Weights of a small mixture-of-experts language model, trained from scratch on English Wikipedia.
Size: 13 layers, width 256.
Experts: 24 experts in each of 12 layers, 320 SwiGLU neurons an expert, a softmax router.
Training: a variant of Muon for the experts, 5129 steps.
Below are experts of layer 10 (counted from 0) of a mixture-of-experts language model. Rows are named router (the router's row for the expert), gate (a neuron's input weights, with its number), up (a neuron's input weights, with its number), down (a neuron's output weights, with its number) and show model dimensions 0-255. Each number is 128 + 32 x the weight over its row's rms, rounded and kept within 0 to 255. Numbers have three digits each.
After each expert's rows: a language model's description of what the expert responds to; "comes after" lists some tokens at least twice as common just before its tokens as in all text. This comes from a sample of Wikipedia text that the model never trained on. Tokens count by the router's weight.

# expert 3
router:170097121092122232108152201083139114153150130137126100124149097157128105079148081071130092077151091132127121125069113106116114159116112151115136101132128078174196168097122121112161114170168058078133134108144098142108108093141192119162144147122117075117062081130136130110184158110139082085089123145128203102197115148127092056092150138136184159107131100130116155151135150101127092101073120145167114134121100144169073108106112084149134080109090118117143154142156143085134145145201127075122105131153118149089126114165192145125165121093177114127124126135176114126108069126150063101168161142148108113118094111138212131091141150132144195067164100149168105131181085116103155133125129146093113110104100079194066198089084155174135093141099092145145086123185130135112129143159137
gate4:071160111101126049143155143156184109101114158134128103136142129088123105094111183147127137142150163115093133084167159123125095138130081132127159097110192103110129163055125145062070110107106139137132113128220163097133131132168148085087109152065108156104144142164073127117098114080184142141131095157116110131077134122137095146125140158128100071141113167073197075184127160136100135098114111165156034139150161103104177126113081141124124113179149161145093107123113139145131143087217122142105099157108126122121059123137123088121119103131133096082083148137132118118147166149067146148126120094142184104047139163115140220120187142136136183098059083191170110101143105145159149137103116099146140159078138114178115124139078191176136130099099087140115181128189136153116147172132125
up4:107080168167169101177134054121079158154087108099154160140105046137130156145147095132156157132114104109179127163103061082116142113162120119167125115145119133114124097177209125157131160070142165165137139156117116121123121121088100180125141126132092131147152123192161133136169158111084126194186154113124126109101177187122146074150095086110223109143172114165113146081193179107094093109090149125145110169134162124111116121085172118067095134193157140089159168152129166171117103156145147106192143092105121163153135131059117156128084106160104156149104135110182148090079156127099178148128127160131113141198123095160133181080098116092209141181186146106116126156134150125127090126126139143154129115167123120109102129093207121092111127169109115098127111139102111074180130061160137
down4:109163135139145068118144157154155063106098113141118184107198165092073139084121120106094185130109111077075090099152143054139175131140112173127091100164102138144094188062059112124112132096118134151110086166123131080153140121146141117069084144112091096122129110136106139164124148139146126145145109135093049104092196100164109133110134124110148149101144128143141132091069148138170111124105121187090116143119128173161113110133109134164096084057114106087134238155100190147115118171129165100096144114135134142084102156119138126145131140118204121186112169105164116201154073062137141114087122099147119087105127162141099171086165158108107106144038113141164130127176102108191158128120203093144121076144173143151099105144092149065143152120172143177105135144141141123112113176128114
gate5:133165104100125235065136145165087118151135114088102097137100102165110133133172138142154116165190084100094119220105100139131131161085085220110110165086154086146136142098133110092129104142174162138120061179100106125140104151156099146137119130110143148143140150134172122076092158156141115100148182164140142089185120089092090109164159122156146102079067175150119169159125092123101093160153125151137090132109121102140101134142178120163104145199134161148102126086074183119144151128100091142117105135146100164060135091109118103162112125146137068107086137137107058164105082109111151139146164109139147130194115114132171109150142140099143189119122146093169116112176129079132099154118140157129066110141046101078136093134102192166099072086179150157186117081139149140103122126151050
up5:053143141120140068175179119120152086156107172110228068165079186103100101149098154109140149168079127135124107089104169130158126128136152108147145147156184089101115086158154118127127151152082143164117116111106078139133127137099100070148131114084093108115123174132106145153156134104169171092090068083117134118144121118136144119108155119080115133133113063125125133113171150131112215105107112078105162120116115127151216119123117162168082080091104104125165123118160101050133114119165158186129160166126125112126088142144078122148153124130128144119100103135183149127115156124125140122130130069131073133152205137195182168160171126069154094130146100140117088109142166201070135114119169079073198151164217148137132187133082201101111117152106122162125167149125160111161117120112150
down5:150070176084088122088100154193153049137088160088196074110136096113067115108116146109164081121104177120153099129121144117117138087173100198159206170196090136165099180073107080169113095104116158124111078104096086147110112136133110088093124152111136088169165156212064133139102124159133103150113177100133141139128105137140152142141098181118129124143128172043090114085123111173126112158131097205086101203132072173067104117089093094131122105079141153160143159142138121090120125151131178162142141136102126135167126156121179159127125136114136132132109119120166152101164153079134143214168126124110105199147089111146129102149159100129153152104125121152147114182142147150095093120081131192154116119097152094104110108123140161127168147195164095152141149134111169126159140164112176
gate6:076199135109155139068124091100075087181171159125190174085084141096108170140095100164210098064134111148105112143133174118111073130081105160125138104150086133198122127122125166067116111118102117146109145158111092179093173118112166138104124121143128169095153152116143235086166116103094174174181206064155126139088175022068106153110154121159106124145168108146147133142111145097114148149097134139161139166122170107147102111124089060120094138121158163130107154163137148136127151139073111089148147081146094100137194111144148141133154122212097136138161135108126110117157052131167159124168127123121109193130102131168125168165122122139131134088069137118138126145201120131155122111118092144113112111117147041168127143132111139088088130121157151114134131151114147148153078149114152
up6:090176140152069136085139158112101128138192132120098134160073128112139125107117126137152135102111147075144143110085199165148129092126125159099119099183170109140186138179170155070135115131100127155120048097199152140102144217157122126157176085146174056087179162149165124106104115167137170138141165094141129087059122147075096157084152131150141134169176116112184134198141141106110115130149160115137081174082132095093100178153148136097129118104073145168107138157149163087163091128103126102116131170144102129102185170198138142132088102160111189089143134144170153149132090116179198112134199163173075111093127092159143175163138126122150114088152121114170110199168133133137097151071137096133094128110100111096129133118137135074115078107169152160167115150112159147122084167128161
down6:188089141118167190150140122170130113120104105109183175111187131185100059111129150125077192134099084129190121095109098126134165141139106154116160113133097177136087121092088100121127141145107150110149168107090102061119109148083111170081122117119158134107086113155159073072069171131139169141144062090084098124142126188190132123127137128105130088119105148098140139091174097132151114129075120160115146093088093115081120150112161148034132070177139106167194086072080128188081113095149124145124162104118115211183117211133173139120133124133135065100103116106178101146126116117136127139078165087181136141145142119095168096156102141144164134139126098137134127093113134116114092155160150096134098083189097163068122162106153105187168144118067138123066161130137153110128101092108139
What it handles: Pipe separators, commas, periods and brackets between figures in tables, census counts and statistics, such as | +10, 23,849, 191.6.
comes after: "0", "\n", "3", "1", "4", "6"

# expert 13
router:182117106103132194032152176120149158105121083120135109109118116149099031101118086127156105119156065122104116157122126106121131165138104144087147126119060119176132173096144132116158145120134108094126171107151088116128079084159145124132149167158099110107089067168193131080108192098164107085093135149106145084152113152052119088139148118140131139140111145162060185160082141090132089129089127162120135150145123155172111072072113138128179099068070118094177166152154138115107191133154200091163084096150092201136162145112144189160131143146167116131121121155149150118112123135130150096151105133165086114117099085085128123083186133074098151087151064152156091182121100097116143146127138161092087140108051118172114159086118123170097092120121119173141109130149151090124195107162142
gate5:162125173119131124102070104108110146171078106117179079105136092107107101148135083129149143165196104147092167061089178118186133100155128105137098154090128123121120125128087103088085124170130151130122119166089076125155103174112127138139169132179080174107115131142147160119166127124149083152134122116084181112121116114110142179150139210140155164122159121115140104181198137128099148129066123128169155068079119154120105109153143163137145111112099098061203173141104147153105058090088107166124105124182244164122131125177132149125147126133155141153148131161101157135153153117114149149132135123132075154175213108132084145077097080133093090080141117164136139161128080212095117124091139127161183122138144170135138142135072088095128181138139201183175082093156150104118125143081119
up5:142061100129137138078101102187103111128131095112137079085148179178129151135120159111144093083158103170062169142195157110142101088151091126132117146143108071127120134118111161151126137214100144156106119184107108151183096113142152207146141125148121142119137130136060144106064136120213092152164145120112145121150136088157163128132081128134069126080161133093112145123194165092148142156101158146150177107121159087127087094147157115137157163154123129080195120136131162055185100146089088236136093157080211096095136145147172117125113155109114151117081101089134136168155138137153163118169138192127092125171129121123132142077173115180114103091134135063105068163112153152100111164077112118126158151140102138164141114154082139111127142125170120142171149102186095171179138155140163
down5:160124125145122171091145137149144088211124175137150148145128145106126116129196144083118118134150074028111153087074108087135149165143081165122153110207161126132129081120170152125106142106143118196170142096139099096079091095095106135135065118124117125146116110133146129155024152134097158149182118215118110124172144074114131159200131099128034059075170153109142106137134136151193141134116091130071135140180080169129138138132175162153141160148132111183105094159078155112114085135187139163126158122132077126085133169151129162138059131130113100074151145176110102134164165155111103139143098096128188137132043136114164130114166147134102159172101121152112204165143164109123107132154156150142113091074116109138135132118069147134093150103118140152127111157136113163145155091144120
gate6:112105100136085164092131151120099183127069120066097123181124083136123117140195129100150184109117147056120105155124169120154128142123175136171079116101104173140132117154141066112070092129175130153089118144159143105172167111097124148101161156123114115087092145105085154102094143150146137072137125164119172064150170094131124141104116128082141114175168136189095176160106189143147129109109180124116142134096089109139048098164137099109117107149155111121094126096114120149077108132148110134222146117116118114108178094114116101083072095113105122132124108163152193184103114095120177106120088206182149143154118123102167089081091123111128141159171111136134066100069154074148125107141113137178143107144113107160089114050085088140149168182156141082185181176176188172131107154115160
up6:141072140090077159161120120160203163190121157140116121103141096106135137124139169119172122128157112158131148115198087176145122111129114153113106128121151087074192137082092161100118147149099145125110120125162146122101178114142089088080126165129175147105087106079139086089066121119145151167103196085133091140089132104146151048107091141114105129085187115143089130106216119137119108226190145121158081131123129104125111143127143130167164181078143112116128127141118129129156078111085137096028179140132146134164106083148154164130124133190175146152131148078073144083094088160119112135096130156064116158104108104085132131159068122118160096116146182182161197178151107106121076141133134107152092107098139102124177113154162141133142164138141069111167131085136132128048115150077123
down6:193117101138140117170168138108146076097098198157154102086146158132182101165139077141147087118134102116085084105170065111104119121219106096140128148140180154135110091100148116045121118103187192150133141153111101148084154118067158064123087115120141098106083120154156094145101117145173133085117143144114124084045124137159053151147121103187107096097139093102168181179091094143139090191100104135131126064096106136166090069051125123128096128198124139186107142189152213179153101131147103115191132090104169141120148134126111094079140179060134102125133094143122100178113141125121083126133107144119098108134138176111135133108122143161077088116156145099138145115117140095154092173132110132154141120137102148087077132107160097117096148136104113091169142159090158154164117092113149
gate7:092133133144169083170182140105115196094150127144147128070108135173131144109072130181172175158157120211163126154117140128120089137100131141125107082119094154151070119084082094114139158133145127101175139095151195148162194096221143115087089095155131133094121116081068150159123136076160121126102184123124120110135132099117149065145102128151105102119107169154104127117121090099158084074081164106136191120138140158161142126094183106186134128169142085161131136145156076078134098170143079102141134126090130126126175140152107119096160125131128110147110127141147137172075095141071153107160134112166074103086060127152117104071149157129098131104132077097122174126151168060174154114119090070108171176193122156119195106121154116146094125121107154165169120165139110090143103211170071
up7:107139121128118112111099104160110076137102139130089072134132123069067152136134139110123086075064107110139135116119146165113162160107137113178112125109123170163126093161104141126067140212150167141088129127137174156166104124167122116135129174089058161081139113142131146131151138150137151125149098086184083124161198136137109166140145102090138118058119096138160058098099155120119075098186128091122180125188133111175179045158164167109108158087151156143129145159130162135142109096137110030129055128143126154119214155153121152160139130143189108155156134136150129092123121144084165174067092131090105148091101106082152129148171120209074132124146138151176079135145095134111103084159077129131067113109153119125164148131088101056120145116140127162127124162127138170090108092070056
down7:171131134163118109108185128033075129142162123093146131174169134163112139190152115152125182142114130142138137159118177161167166113132120124149115079134140135114138108186099108075188147096090070128115130097103174075087094065184083174102116135068152124154126074139176096146131148165070154138137113079113140113143179149089134177095117172117115149113172124109108143181114119136147140174108092165126072178129094149140134160075115162101100165107124097068132105131103126151121144138126112155131077074096094186134153119130083135127105113122094098101144181182139147118147100148148083086079163141200103137156041176133116133147101095140143141134146133180153128062126108159124109152156116150199085096097086122140187141164124073213164129151110099171113150140160133123108098074058092
What it handles: First digits of years and numbers, especially 1 and 2 in dates, table cells and population lines, such as 2021, 1994, (born 1981).
comes after: " | ", ", ", "| ", " ", " (", " in "

# expert 23
router:138079118128113155095132160125179124072106123161201093124125153176050100103134097103087104080163088104065094147111126147126096140151109140099135177129051103177152107111115137135175141164138124129096160097164096100117133086133163133161150158126110091114060087166199089119152156125176131107067170134119152076167139148122115117106143149117142170152189090169119186141096150148085107090097158166161160152066118158175119063101099104140149121110111112092153209107129143150121158162158186106148110143180111171117129115109161151068162160106123124138036117187131104117098095141099173076178135136110074092135087070115135122102182135096154156120153111149149107171133091102127173139112109130082101122118128103216074169133117153137147077131114082146171101160108147113096172069140133
gate5:139122109160111124102113085143151149165104101156114120100128118133187147089138105122113090103148083101142115135146063078129143121140089141118135118153103102163125130139052098098108111099114114108095198125124030128092129116108138123148216124191097180124158189116111091112126153126142103151161143157140108179117065095105099160106155180122097153111105074178133150070111144092096143109096122215123153137079119127138129162119118176097187138175109109169172086113151131087145079111100130112133082123181110115099116163157114161156118084139141140168143054116083110119113183090104136121138226126183096105096069097133133137142132102054121154120131177171122105192129178158109094120075164190164108173155169078106137142114183125167145136173055084086143126100107126121085104103121156
up5:134175082089161096173098195126112101185147135167089167085128091144161135131098132107177098067091119137111150123117204122141064077176138182187141136139096103108135153119153175120125113142148133083089134075139122131105104101117193134071076072091171146116079088173143198134132129100160106127129106123159138039145180176137155123093216128167134122136105137150069130171082094150195137142138099091152155108140125151123126163144129124133111127179144140188116132201126113137171124194151165154123112163119196133121139163122090156086148119061081125178094115125118161142126126148177128132115100180096141115050094077153098132175075137129115138169088107108080129134074122076109164139180122123129162138142078149142103117076166100110153133137150164153098155147122079146134164122142116
down5:086166085105125164127173120170044101105087107137165123151151141170126129211135149133107105096097107176177109157115162146126074186144153136110093120116149223144132119130089073138155141125210094094131133161083117133163143175112142158169156148173144107119179156093065147119094035104127058146119114098115084138169149115151161126115124139087155138097113152124077141099078075086094145094157130124177117122057177156139128153151125145089082119119162079116111118137125124046136152146140144122154170086131127107142057167124092132112091146172129073110206080124144143089156113095128132132093056132099118126077199152131077158126153133133141157151118140128124076170159137180122135177105104161150137095069140118089118148133120122123088049125134163117141108125143101185123144152174124
gate6:156114110087148205110102126155083152133075189167103170151133167143104144113144108075101096071141122113100093121128182140190118176137160135108116143114161096148100134090108075136156119146104151108095183119099114092137169139061188138174123125112103110142088156161117113192152164077132071111054099135143168123203054087169112127094095152143153123100109118139183110101119193126145078127120140169134094095109138146159096173090182167138158114054128108110118145126145114148189129127151182143118148134086116140107118149133201172075099123133131049150105102170129137134133035134128140109132141168056156121170100124101071185104144085127098085133108163152131115114158086077114125102208121151120160142140090104127081064097096139114123124075147138108169118127153125109093103132165092
up6:126105069094049129135168118143140073079152106129151134175150126112103153081158103124179141124089153118147112164113106104182119108156106133150147140121160124144132097056090083076141105118134091086169156164145117065136079144087137107115156114136113180171138149136117145158146198137187112177150151102119103134168089146128145099167119100070170094142154125067130088122149106128065137190132123176134184156094117145192120220079224126125105097125112159099067162199133139161088125091132186102128136101111147123119091118141121074093154115103122145123078159115084116090150111154137156141086128097090192112091058125095116119117100125128132139120104189138148152159114137112108087156195129143075150092208121140093133135096127155184129092100140086112167137065114096095144133083093083
down6:140136117079133120075130110200136133121152150145164118186162178142111149102206129117097094119138099183122159101073139113123043135142124121111180164144157183174100123112115111100113151155195186090178086086122112131119160131140077130131138125179135102107086133196092141072146141156191127071130140106170086087092136151114183171149122125114113098145158127089184073164155105167116163095109092126089160107138088111153128133122186089077068115142085063156141115084113178107063156145101073145135158107100185156094112143089130148129120157141135097179085137108154122104064098117115094170071125143116121127132124185140163154153065135102072101162144151114198133127149156121126106101163169100148100066139181144058145108132088138087107121107113107177105142173104083134150127151172132
gate7:121061100161089178158182126082118146109137117131120164107156154157126147133152105147141129092149091143153162148145171106078143117129107092067135111044080064143100127156154134189146172094105084105149098135150123139111127119188096097167127138111106104137101129134149144118095121083129198156125133153165110141127140206096139128105129115137182098174136101176198136102118120158166148158113129150129120163112104096167057102139105100121123155150165131140079134125129105102119132151148150137119096180073161085141113128111093095088136089169095179141143088153099125154080162104155109113121090135131116139110142149109095107190174160109127170139092071141063123077205157213124180151097156102068159082143151083207126140099055114189133055108158101176077190100140167084144115110137101
up7:093154159142168063137162095131149087193158077121157122091105138124181134113142109145119113126079128133130202107100138153118125104092162165153032089138168107154083114176144207081160149057087124089130123164119081144118147114144084138096078116118159108115169127141175119068108090108139128106113128106113158146148122106134164149118152151121139140077119125118118119133117137109111115135109128121098150086144149130133151171153144177084140086141159159072194168184065108149096126109108078113211121159129114082102146135124166141143072133183177131093163195105085131095089099078128149070092108084098158169068138128189142147140106090151118149118164145052091122130147111113155101120150130162071202188136168158086145109073119106091127129130078164092105076156081132148143065112140166
down7:119132120113157074171119114158166076088056121084133145114118133125129167049096132066153120089108081147087099112170127113142135112070080159207086124144138125188116121143103156142142141148150149097175050087138118138157137126123174134133117152137113103126141163143124136177115107060134095185114164170106117164170080172124143120152177111116124139107105152065104155148133072183101089087105183087153133162061121123149170177113161165129096104148093154089167132139072103188156127087074140185128078118130145167108182124129198178075159113130101122089090137168090095135113146161075152158113152101121104132118139182152134118180161122100180035100210117087139150097062143114169109118119132135095145136151091155108099141082125156166138084166134103138122110159108104121140100093134107
What it handles: Words in wiki section headings, infobox field labels and table column headers, such as Cast and characters, Original release, | Date, Votes.
comes after: "\n\n", "\n", "==", " |", "-", "|"

# expert 12
router:172100092110110180067134203133105136079160131100138092085162163155069111138112094127143105112193139105111116069114118101108132135168153161149159106083114105161194117082134123076131166184169068086139158128143102141126090108168140065135162183177058144086094122169170132074114128122158067125098153155157123081146136174122120081139182127167127123147139118131108165146136157101095110143128143111148139119073093109147153062063109110182150108121086108122149186120155164074107131121172175126173135128131149177109175102099156177124171138072160132175094139141134130092117107115079085103132116098111121135111087100118133147094207132124136159145125078182165074150164045143053115118101115172113126105122084118153120137082112198170124086140092087117132089161187144101110110114121140
gate4:088180111072105145143114137133159122162147103108114098248150153120109161146112131121094154095155154138172221141084152137194188112162110145154150132091099092099114140107110160173118057156137146142124136129137147111127134103082196121126128111122116113117133096133128085104161103149119165082171128177141130126160180130094122126083130148132086120085171114157102106136066096090130158134098152123156163149142135183171125153153114098144096092194107179122115142081134137143123151117129094103125057126149111131126090137174157179129146130159118116173110172113154124126159098098178124126110129137072153107068164118102143031150099110173157187084127180125137105089154150141096166199054083178135110157119113201147119129172157190088148181126144154105098092154159089131086114125040094
up4:144090108190095087138112107079098078113152191137150152164138168189072124143127123106152133168138072129159167151166213129078123133157143144114164153121098108174159121133161198168085137134102119040078132114130112088108123101055140115108108134157114160130126151143157186094147154168074174119087099136087140178127118100126118089140107116111088167142108132110154140105093153113035109161136099105132113099103088103043118156136160137175107149182141099106104165104147194118127126196146111159121131078138116134109113099108140166104120156150122119092104112137101103130147174136125129053110137155092121173119138108143169073152161162119150174185134098122112153092190232201142142077159130175113099145155134084151099152122070131127161118077107096110112100141190102090172141111130126
down4:134178115161134121104156119158070120077168109119086139137141120096154132141191109177203106115173204105136097129130129129106111106202093100163110081116128127162155157168097131152130135162138145127142158112175130095141204045124110196160113141154060121142125139168103100095117146124082143139134103203153108138079135119169146166101158170127121101158080093093153156122137117141141151165094140114166141088143130163109147173113143113180131160187123106136138167157113130158150125171126091106109127168063083109194092137105221132188124122118166156093162138102193137124134092111116144125028125107131121188078129125141115144107116147120117099151152144123121115108142136090083157161117127203067181127116091148064031115108113124124129089151200143147150121162138174164163124147070150
gate5:144086097114119177154082173072164155112134183150199103137185146064211120147149170107144107156108126180149098172134164146102167133140076150064104115081121117098141159086151082140130098081121152136108077123098166148144120130095091178103149083170134186133163185180065077186132132143091124176099165183138083122119132131160137145124219139154097124156165118125115116079147169111089138156163121152124141179071120135153130078082112144097090166131164161167113116129098110081161157093134162144085133133102092152094167072108085137158071142120169166090120067145156100141102136142115158150111137141196142093118054173152150160125150106135118170147150133162142159101114162167078091080131138123066137110132107145147124134121236149119101099114106134129175126142146114132142156152142099
up5:064138089171131173129172170152113112168164092217130165118086105138130101094099139074123093110150121142143128140062109135151112196163138120089114121133120097136138157169093152145147118128067068083131146143099039181149040044164103115144153120146155119175134149094116151116043080184190154182098118173150173147149201149101154118093104152145113097124148106109118136129168128071139146100151139154114120170156185176074167165107155145168124111130158107110128133115090113155130145083152172146184101150117136105124123130069093160112152177201106127106156116105129172062128094127150113126163155138122157181095179127123116122114103166071163151063148135080142066160128087094170142091127100114149154157157134100154114181136143131140107168096132141105129079113137106095139145132105173
down5:184138117109144114115115076123071169105130099099123108152117084130140130081093121122131159095109159076092171144148102130072137189116140090103094166114100099146203068085154073099076169097120101113099137093157094140102098160085131113217109144108142129162129058089134160175112099138075133128158130168105124107067153142110095162070140138138116142133127114145056131038119150146165119143111096117144107171118092047206148129084140159082113114174104202123121129104175106139154139125153073101141134052169181133129155139088145102133161141116114133138108164234117143100158166155127063147134153160101103070117087146140163098097107162106126088137081131112126127102101083116134160075101131121179165140135160160118090121142115158175162104116187091146153164149110079092111098128129113
gate6:148131062062129138120149133128160111104134147114110142111080113106141133101141065078112045080205149123101154150194144118082138065102134115089162136113135116130128155133038158164124176173101095135089140108145141090121154164142124118111074124131159088121114080123114135172161140180125132155208137155114180181176057112168080153085123095118107096125104121098145161166124113167129135110108138155125146170136168107104161168167036055154148136128159140190140179135120159128157110158135119120144121149153086153123157168161094130125097141112082192112151131018143090112134103151154127190136147126132109141118088132139145130184170144070171176097126127141130116118145133130132087129151155127156119170168140124157109127113102124144109076156130154183146142128117113026170187140042133
up6:171163157145138148124210186136117129135096137135060082089154130097142138100087085104146123184153171097114155104107125109105146141165115171156121129119151117166145149103084175113127095132155158145098147132146088155138136084166132099071080109146145134140136146086158143171113203120088119090118094159091071091161140098140083068109162151107195097146108082152086037091133125121126148191108125083099137120119169117168135100138140154084141162118115083160094026047116148082126051128128092144089117141158118075112137144123179132174156132144121127098095134106165102092066107214113145138153097119191112127200123150155155105116098123131155186117136145134163114123138167118116141147092128121075117091173112161148127124113150147162148092132066119106180106138169084059123094111070169
down6:148137123137148129171211177096129125120125168088124102106072110110155116080115123117164155129152137097210136139149125089153136142109102130105156101123110130138064107136184128134119120123095170153136075141156146154137124102074133096120105106171151073126166161213177106155119125172042144056127135119097175118124129092123163095143101145105114139116127084124084052062148159111091125146129148171175137182169126108090157113080116188125131136111121124146152143085071177063110094151149126145078133131136084125100079166122094177144080148152154099142117141120174127108110122209110109175187074097130077165122121120086136096135119108159133104160163137151058142175122107102151126151105061194133115188145137114146131106143187152078082190183121122096203104177166110114138144110114164
What it handles: Newline tokens ending infobox fields, list items and table rows, such as after CAS Number or Founded entries.
comes after: " |", ")", ".", " |  |", " =", "=="

# expert 18
router:177120115105120154106181137097184148073144108130162126140143177150107149050122126114139096114185093130071103120125062112107119165151102155116130116119094073154167133080119087088113192181135098085096174097147132160141089065142135078192139160153089117090098116167175117109144143132151143084155198149092146079175114140108081094144145124132153103166122131130116157147092095118096057106134164111179113181081106128141124103057085154150158064088088142080152174156143105083113156163144139064127064076163099130078130111146162150104121133132185099155100164186152133090106080130127112089134106110129115102147121103082154140082136142131123142124166117191157097177127107119131193130059138152088144156072151137138108168091127129156108103144110140175166109157168155122177221124148143
gate5:130077110074143153166156153102144098169171061174156132174124090143147151063171097083154134100168177078089109179111137133162134134133102104120103118152095132128090118099158061113181125172111116081089098097181146150093124192098167176121078140104104133093120134165130057133102072112062152115170101192183122125116112127134127126139137142120079123135129144083121141153080172107120148117180147090054158163146143139092116089128098114152137115096127124089111164071170070155071145219170165133133167119086104125104080125170045107139119140099154126137115091175167117176124111143159157126093103132171141094162148114147127136119129094171154114106117153142175135081072128126168089126102113139139090105175075117117089149168150161132106198100155131114087113195168159107100123067141161
up5:107078136117111102160165145132123129115124124102132143127119101160131153127182161151120125149102129139125097103113095084146133065109125106115176146126204109169052084039107057160162187124118132123178141027081102133140172155140150119091119170102141148131125094107131141083124132164120168142166109184144171177117046155154179129147117129111145100180193128173058139129134148080140161161091139144106145155111102234099119158113076169108130184081163130116078129132150078147120096135134096120159158062105148163148100104100129138139141162117160125103138093201139105148111157149144161090093099101146192093107102137163130081059162191128084110170147140158138122114100100161147150081139141126175146121148131136123101132192156197115125156159098174149127108116150148129104135097185073
down5:123147088178165128102135144125153159087159121084129139193175102131074185149096149123118143168092134141156179090143138123123081144128064141116133147133095052160161100110085106129063148156151160136095130116132136088116115103121112131122145118109113125168163159121078141101121153131179126115162094062115099133098125145133160197121109121108156157137094182129127148146152095152178096093187113098186103123135162113085187069125138159079143148145155100148133109157132115075061078115144159094152065098101079123154093153101049066121150085105123158091119137172103166142111113178098113113090060124093129164187182144134134146086069069131126133153147187139144103035132149102152123182102168166148173159118115155172158185076162128135103118102094122134124137101194089140118168081156074
gate6:106105085127164133156121140088100148122206099123127126183080161102150186061176138145124149085176161154109113153157152157116108120152122150171138090134116074148115123162123140088143199158133119084113095091098112175155123163142127100135154118155140143184198129154208093126105149108120164114132143151153168085135103210137081129126122194081152192158153123155149144204112153104110076055155113162148094106140142148119178101110093159088098125133163126096093178109144151048091155144146115086114047101126107107157123121114117108091127122104133115153129129159104112123128174154107170078050105086089108148150134092116193112150121147153076148103121131191149073102169078132115104116085062182077155118167132136130111108129157160125139164158147109073120125046125158128128133154069155
up6:151143082110116156136127154170155103107124182089110161070154191106105054161099101100174102120058149089118165124128147143121137091146142103117136180115142141183150154136143096121153128126184212134081147107135144138124155157126133117146185106056181114119112152101147157069114109076098118118212128099089168112102145128118170131130159099108111084127122128135139131120194141120122163138124114104092168123070126158148145145147107070161150120123155143139174106139124053163165169114060113094103226105129128157162133146087111111105114149156105123084123093067151157123141094138121062160187127185138173140085121105147100152056123140124123107062150085088079151078111151075128191137136150098167115106103109030128137113110078174112146162114135109163134143138197088152153084109128171
down6:116132127105120142123137158145126115096121101180114148161169124162102080181064110132077111128098097083196119113124079156117114141102133107151105123163095114151107168157180139092106165155164117160174186146084147083214104132081104107130109176098164135110124154152141142145106112144110151134175171151133117145121116177132100071138140134136100185087120157130096167077115141158121100089137142091158182126108121173095135101093049133097111163089188103126104130184157105157114150097099161145109152139108134137135153067149200112124127140086146116195126119174178085093227137078093134186128130134147131109148118157204195118163143125113101145172077161100145120162098127145178103133153067166175172104137107178121092148172078126148094160092130171081165112147147132141049178165187130
gate7:111184094130156193118140126092138133145164099170190142151117178083099111182099167142082113150187115158089098140111174125150195116169051137141161105166117187171143167129166060118106093134146127140161154148066134151205128036154152138087157186200131157133094112094110166128114166136153146078108126140133117105085136152135123144122099144121196087106121047169121073140093126075192089125120132085100166112155120143089096116158124140121204098139088150118081131119061138171142110133058092114145176138135132101142133178119172134140143087130186144148072123122152115150130059163146165121148088127115143109162162117097123142140074141143119179070118163157136146141180141140175128141111132109104137133105153085109078071097164159141148103161176167134152144122117064117119124127141114
up7:135118147117068166086146137093184144090148137108079073113112077110106197153131168158144155132085152123103220161143098148136128108077116102077144089164150149143177151113125133103085138145089135035108085125088105171142106153087158091131082083178174133121107114077162097079165126147125137125114112140097091129130055120114113142131133126115075142150177106114152103187102096117060138129157139160146129092080118093147139100104139125199189057112135087143052071161113105136117153161121129104104078133135126175163103127171136123156121132173117145154102181090182143136054155122102158095152125109138144141070130111205103107132101152211174099118079108085140121170094108111147117197159159118128153121141121126130115171136110143078100116148123078118114159120113144111099092202090085
down7:148099112115167202069186125183127129108120114129119119149142092113120173134180131148174147127089088171152133123138144141108146175062101107129148113106162118100149136113177100086087084184119142125148090126163135101186064146146148128139133156143166122128121169173121135038129130081134127199139173108142159074137162075114134116109099102146168178173066093122151082165129133090167117137174157165148119122117147196118192144100111121164111125122073144128157173131128156168134133133189139099175144205138211120190102123120099145096071113131150093137108113083147123096152107161105110170133179126153167155117117137104155117049123113118146183103106146129209155150123111137071129126125127125154126100036182100084120106052082117099180133168118186100157099114123135136129066134125115
What it handles: Directional and ordinal adjectives after the: south, north, eastern, first, following, mainly in geography descriptions.
comes after: " in the", " the", " of the", " to the", " on the", " The"